Below are experts of layer 4 (counted from 0) of a mixture-of-experts language model. Rows are named router (the router's row for the expert), gate (a neuron's input weights, with its number), up (a neuron's input weights, with its number), down (a neuron's output weights, with its number) and show model dimensions 0-127. Each number is 500 + 25 x the weight over its row's rms, rounded and kept within 0 to 999. Numbers have three digits each.
Before each expert's rows: "mostly gets" lists some tokens that are sent to it at least half of the time. This comes from a sample of Wikipedia text that the model never trained on.

# expert 14
mostly gets: ") and", "),", "\",", ") is a", " is a", " is an"
router:501509463514516525469541506528540465479526456513497503500512516515487497484524478536473497489469501516486518513495538504496477505468507475479495516485542481550452498508468519502517522525486502457499518560484521486475461511464451504489526502487549514479533523498497515498498529486510499464463510524509465503544529492435527478518471529555476525479502530525504455513504483528462473488476
gate3:474474490473492468523496494495538510491503464546508483523521548511517514504507495498486500493463506451531468501507469539490491524489498505516483487451502482509521484551517521480525492493462519462507440480503481495482476488477484527502499518485565507482494500559470497471526454518477525515486494502518470484484510489521513476485546516516477475568518488467525463509501538493497456555466
up3:527463496505510522510515489472520464490466469537499489486508498506507486490501461513514474524498517452502472495483472544521472560514507510517529482472471571529497488507501471471490491501505477467477519525467496505488471478459496496485527496505463520522497533534486503428521461481499548532562481516498515435495489492497488488521544475528526506461484475468485520500500505533507528479506
down3:497460497513529507548446479483477486500480497457528536499491511521477520467525481528493490502473503482526542500507467533536496525515463529514517531448511523534475526474499503487480504492509475480466483514474488505497469520523511520472506494540457478502468477506485453462509510509551534521549511487527514462562500509548485505507518492486501539507493505503469545527509560482511477517519
gate4:474505515527441536481508523502515466495507505498490504481486496502459486492524479516498466484488489488512469444439511464504537508535503515512465473551471502519456523468517513526479511460469511500512494499514524458520538501453504522523527458512476495489471520520536471542487484487471490552502514509508510498500519523512537545485511500512447460502535521494458540508502482492523504551495
up4:466491464515519459500520476474492547482518527524524502506478507504526511493450485477512493473519507502516451474472512554547489496488549494505519500529515481507517475502458447460525496518518528536549507507526438493485515483508472482484504485476489474472525529469496513490512501505522563525520508504478501497492499517543509508538506517498534490470511474517521444501472543519513465463467
down4:496491478501496483531512480523471502484590494521507549468503486496488515539519514518534506549496502476517499485458503478503517496497523477512481534510544529491452499495495474515514486477459475496479514537545487523445523494520492509498535509487526513480540530457517479523531506515517514508474494452565514497496518497532493499484465501517465485508512516489531447524524473523535483469469
gate5:444520475506481496492470526519507507482511470486484455494546514532501507495485523513451475534495523503491514516517487520537540538488532517492537532511495496521509476537514535491546503541502560497513547454488533464499481473479463470457481497527496503499473480527486480507490507499501553458496491493500513495526461544481513484555546508512498527474478477536465491491532513522517513496493
up5:463509517560511517532492518514484510485496512459463486485523503524477445506488525492517495555479531507493484518480525470512496503460475494529503511459536557522485461529524486462549525528556497518520543512510531444504478501484515506502510526513493521481527518507525482461481497470491521466521514529514539507544516520512507482529507538475467492490464462489475500490514473541510494523494
down5:472503466506502513455501499520464533511475505503483500542497487516484497485543502512501522498473477524516487485507481512507517449507500494569487441470501485495446525472482515446465458522554512494485530484539528517472489497464486453507460491434509529508501498514518508514476487492497489512492472498470522507507519573510520500479491514502485481486500470494570504493482524538513506483526
gate6:453517525497483531505531489471498473518522520508475483513520490494468518535511510530452501504496474534500473462468503474505452510516514542516503525481520498551541496504492533524487515542518506481501487515484472547515489465479497523530492500534502479548456468466469479489538520497493468498502528484485498482558519454467446481510459532525489514518510507465541486500521515506492456458500
up6:504526504547473540467521498478531483521510491499534516474478480453509495494519439545495514526565451529509487489518454482509491455435473536507522518487516496471484476536564485484496516479490483484513530498497468490489510507505507509546507516542530520521474493466483499515507486505536538509529520499512489460490474519479478518501474503540482500507516500469539497513492495526479546523517
down6:484480454486523502531528478496500524532525483531482457434493492516487488501494485470450441495469491475447571534506502496509516502460540472528475515463495455523485506503480492518466458512510502491503506519498529463498495515502494486506453511537516486511514497499520498470495516504510511513488514499452511497541494449492463523505491486507466447527514476505521484476490559507495480537488
gate7:468491479524501522507490518514497446493505471490506497479498470499447496470493511489476476512521468520486485503487448480494504510489514494503473463497512503502454514545469481472486476553456532462532466526495479487491455530517476515508505581507527534528516452482475510469499532502494535494484518503478461478481501497533543475481483449472499500472505514497553462475501536520491518522496
up7:529497509484450449450508532479470522495521495488473471529462503486483486494524487483501487476493449502501482504524539495470509454497489470482508507483489491545488464527498509498541462507486450449504474452516526469467544512509528503487510459508500465484506488514519519443504516520527522483478502539491520537517481510507477499503486550501461468488481503439556515527497518494505516505496
down7:483490532519481456425497499497493496502459497493500475504515459491493538468487511547525467519494481503463479491513443463467476450490510514497529457484502514497542488508492534520489515508442544531495516498528466513502495515471469492492469495495523502518508451510488479508520523534500487478504559432472448496498509493475525504482482522499513511497495490526507457541520491509504488538488
gate8:516500485484458533518469510512488553491479482469486496483518487504504483484498481492478483471515475474497506462474462503508485494515474513466503539490509540516512478542471480501483565472496502493527465507513485500517448458450480487449499493477485533498504471492493534556464478496459505441471502509503513501499521509509462503467522549473517516484517470463498462533471518488545538493475
up8:553482481494504540471482506506499526471483492494504489518537482518511512518562480512535499513524511486493502493467430453497453508468531518524463472485505507519477531534539527494503503500451459508556520496513483465531553450506527524503518480492507521541512503498490460486492499456492533498513534500500482490479545503514501498472502530503522481525479546501527543469511524500496468488498
down8:489465512494544481535498497526507507496482491469531480469525485463470486522513475485477513493493485457518543445496453502480441510499500513528503465511447520520530440518518520461496482511476476522554496518493453482515496491532502487489535491553516507521484525456454514516530495503503516491462553526488477470513500515481516495482522482470501490496486552504465526486468506486507506529483
gate9:465505477515496519536495507520487494445485477500487486475484556489486492497485481473498525557535519461521473511447489487502479459511535500459487475486483493477503507531530537485541483484493531493480524512490505529514516512480548495493548467485555495482464499492546529456520447552462460530521500493515502471472500510482505529477522523443501490470515502505479477476498516500512519497492
up9:478508503531519557504470518499529463483508462501505500524489498485494509514503498485444535519489463508509518470531491529537485519534499499463508513509486508439550502516468490498489506522441481548534474529490498512458508509498446538483491502485506486519507481449507531536517476515502511477531504497538503516507548511524471493545489517526549514484492449495499538455494499532521465508491
down9:502527508509482414499490471456521479474488477493531501532482454473509549474469455502535515471526478537500519503482524483536524477484470518519505498547529499555517508477542459500536534531506474457522550494492494510500525493514460493486499476497486518503516520497491499491482516463495535535506505471513510496480503481477505473477517538562472514516501511505497490482514451477497496477522
gate10:504522508501489495516490502519442448453463504466470527530494479518502496503465485492487530539493472513488474482536489454535518481500491459478533503457532545495481491534475511476519524471496511504483510500505474518493489519487484544508500481515435488491511499464528483509458446469515473490528520526522519544490502488458508477507488467541492468492490486494507507529584512496532492491494
up10:488530478489494531485504554508500504426441471541478495481500525480484510496531467488505486500476491529511508473538434542484532503557508491522482537423500514536462481458485508489465482445481463529494509546504501490509511509470490501475502487484483453484500499486521513499523530480494504483512492494520458538484482505503456505467483508494513492520492501507495520506510512468474522507525
down10:519508504494504542516482548499506494469485484511523485461481516504472491485534500508516477483472487543513469475555488514533491506546470457464475531475543533531497518517507507506473507482524464499465522491453492493502531507482499510526518518473459470474576497512515533534541497456504503485518489477489509505501462489473468542502460490511487505557497521542496526487472475466478496534505
gate11:506497527492467490486478505493473519495510453514512477507498501551438501510484450518483463494468517457491487503548543491529464497529479554480492502527511515445523503547539494509527513479480496467477509496506486517491515505490481491532496513473538485544485477476496503528520454484510469499524522503487499497478484477478515469497489497532531490460549470533452485524534511505505436508464
up11:555459550533522515490502517546526483539486506498489523473509523515483507507552481491459471509480529464538513439513509471496523528500499505463501520479540454480496473503484485481467496477489502521499481492502487499499527532532522433474507523514538496478469488500518503451472485489515508492522479525533488487511487453512482460510517500450507517511491527505530507472513504480494452526555
down11:471483527466527504489475458476437518481525494512473514466532469474524499511490505527481534500467495485426523516489500496520471461510526476528527535478511518549495533518488497491470514470523503513523477559497469517493515512499484488491495490533501477507521486498478495511486506486526475535514537540519508492479570498458490516505520497531506506495525519442536492507488514508473532532442
gate12:495499513493511538530512491510523498487504524526501492522477434515502517503485480577526482510460510530517481490507499539486430482495470512510500511484528513482490495496486438506498482515479497506517477523489469538503489486475526493555490495525505490481509475513484471474486474473487542485520498548471546529444524493467516510469503474522505529550499501513502527507564526546520472506473
up12:505514472510533487529480526504504564499489503525540517454502533473473476486528528510524484509471540485494497486493483486525463467488484491454524474532439510494527511520459525489492478540514471529515490512516443473478508508502489496474522471487442459481516451444515468508529488525489470477504525461496515479523498499520519491494503459486496479461491504464534516476464482492502465481499
down12:501535483490508479468495492512531482530496504495513547520510518494539508502447545464505500536502504528455535484489551514475508496521548494502502512499502489485493507477537526477510488466473547516505519466482528552533516503468498471515494496513512549511510496493479475451505501501450445528446517508497487498481516499523437498496525518510453514435486484513478464502484501467466499490518
gate13:498500501553492506469458528516513457466514474498474477523545528522533458482515474483498530484453547454531442434490519484469489499528515452516483476525501501495506513530478486492506487516484508513517521484472487477444534479479508451491495499460521462474505491467487508447498480482483472469470473535530493473484499509508538474498487511501523491470526473525492521497490494492480502489518
up13:511480524447498486503534490519504493518542568479499509454460493517485503496495502547479495508529479493455528519507497476458514499474476530479515525493511502553491507476535484454477492470512510489495493478540546531507526517520509542529475501471467472510481538529462471495527513526504541518507534524461500525510506513502486482500521443469495508545534482519494540506500506507499459455492
down13:500503478487500511518449496505502499502492533505506526530518510489489491530496500528493499507470474523527499471540452554518461490482569426538541464469485509482548458533500500486518463488500481529534494500513483483487507484496463536493515506584511493540477493538513515532517475480488502498421494502447525485500507496498517525508500506515481517489515514498482499510498502480522514480485
gate14:538466507463487485534550504485495494477523493492474455436449485503502542521498517481479516481480473517523489478495496499533517506488525512456506509521509459533505475448458480497466484487484500520450517486508552500539520501500493505487451469523482517477530487519448517516484536541541489474495523500465466507504511506484465511516508493453500534537522502532512489511504479487532460504524
up14:510452537469497469496534524521502522462482500539496489515517531467555535545495466509483518498523483512514553529504554493504512486491504483450562524507502483510509479528520486470495465504515505493464536529493497482492512499524473508501478475530502523511524472527535477492490455529541449524483507478471508481473473441523509476462494493523499481511482461489536480536490499487501523523483
down14:507517539505515530505470479519458493487472480493517482513493478488502519496500492479483503501499522461527522483475494530464530501480505485483545513507516488491525502474507463503523510546478527452478499529500496506453546494464532574529522463551506511507482468430508513490484465565506476477460477478486533518547529512541499486505481499502493492499530559515499489493490499540500484479491
gate15:532486511526497508480514488528544404515543444485501506530568504527430494513503500483493510525511507528490467518453488483500501484489491515489508510503515484497470522483533494511523504505498465509519517505462490499487481535523524478488499486450491512509501520466496499524509496506508541446471450535513467477497537496466484478520465520481485482527479471540494458504504465501518532500509
up15:491466535504525470502483487504454497489534498439538484489493507515511515541489520535526451490511486470514524510499501518490532533518478503482515462532546465512531479514482508514513499483505536478481545528481492491500482489536487477486482487515533441483467481525494529512524507489525505448501540506461475504497488548459556505523485495526486525509535529501540503486520544489519546517459
down15:500480502476482469484543467479501520511431544479541489509544492471506516496509484504509461507517497519479480494533498474573464462483521457506485553489514508465548484539508490485512453473533512481501459508550485502519489495491554494476525466499477472514480519499497500500465497518501477497513505488488553509488484555511529510508492488456471497532515477490504504484508485515482492476548
gate16:475514545525496510499501490432505500474492507461501485492443482536501497476482493481518527476482481490516431486437467558496484526471421514480492519473524476450480503501489488563502503497510528495463473532525494468485482484493482492508510512466505470482507515485498510515493519473546488540483530502513538510496503480496487517518542519483493539501488507475527472477505519539502498507482
up16:533495523493507506535502525462536492462499524500540556513500518510477509483456510497513498459502516550460465486520444542507452548470462498477530526489484526480483513497487490535496541509479518536520512532496482472468471456499471489547509533507519475510546471468500498488512496500496505528478532512451515485471511463484518505511546499528522510515480528511530477489500523527502466503522
down16:488450478447444500521514507470481534498536507504537514530525532511518489500497505520515467485457504510507482471517471497528515506466469487491497480537490538527493492526477508535476523544475491469526525526487466490511484481460471487421482522498494457488500478488513556517504522536527504510479519568486528511516515504463491507515491502533499459547518518522492510540517530502503490513494
gate17:473462482543502494513522525500511531540498570471523453528493478491526448476514444532469494499481508494561457539502522512550482487495500491489496494541456498500514468486475493509539456470489502480498529528516508498506484500515547530505476542493463502483514535490469455467482488495493508485523528501505499495481474489453492501531500511466488508480494472464518498528472504532500509540514
up17:467532513500453519464477490512481512485514494489525508563500490539509498509491454496538485504517487473492503463530507500478558469477540512492479487485466527500488503511492454515529547498518523504507514506512466515494527502509519540502498519526524516507479511514485539473425457491504530496551482501513495489513454494517519511478428487545516504477492486524455491524482495503537457481468
down17:430518509530497444499483478527543507526519543452538535532459496513497512496503520529500487472466508468484493527472481506540508498505520533458488481499524492532474494531487461531537477485538507490513531549505506503491507539523512504519461534478484522506509493509502496502471457458488471453505505484507521461489479549503500515488471508477500531503531474491520463494493488467537470502464
gate18:492485450480548526525496504484560495522523500490488476492519531490494490483549488494520489482493463519496492510504491504509498487488523499478483515466489480546475531534479471556481530491485459492528530494496507446493513534481530485501510471528454554523513488517466491492508501446528483494476491484484487546514483492512493502528509495546484524516504493479552504504549432528518520458538
up18:521509474495502487439533521502512495517516511527544536462516539498478526486543487504531480506505489521505497472499477543501497487491572458511511478540494507519479473464498489510511506505498438456470524477523544546517492497489493496490510448454506510485486500518480522503493488489463526462439540503514478500481501531491485537509483561523476498516489489524498508488517528483535476460519
down18:476502511497528513467469498519508449521510496516502459485492524523530499485473531540484531509480442524506496468548495520531518476514484486512507519501495456482514512516486479528494481465525483479501507486471524486493505496495517475546568481432516504520466540459487479509508481499512517508467487503499521509514512562479462475503572536465507505467506513491476501484470474512493452471518
gate19:471474485531500548503512494568508492538510472472538517485498523521507489486516501474531490507533477479511475455501543469522460471489462474493526480527520533480526502544481504520494472505577497457512507462520490518515479561467512479487488459491519540477502474488491489508535494516475530522504537517477448524512503478451515487485479510505491516487475480530526512518479475498522489484505
up19:514495440515473532531508484506543509461514467487528497475525488507513494441515477499437495534527485512521491517509504491472508524500524465501501507489501504504496502424495530527459468526505487517463462498481494490496513471500525511510508484514490524482493463508499535560514466534460555510499513541515545497476491534487483496519479475537489546527469469561509502490496508509485498480524
down19:472473501458535483506494483403529494476499541526513470496525537482500516471505534504528505532509469520484508506525531511497496508478552462448472499541478517491481534481505470499513514520456495505493465525518520478502518436473495513484506469495531498535526521525517497460512524486550467517452515478488541514525515484497480483502519506505523514526489482497477463511500471509528492484529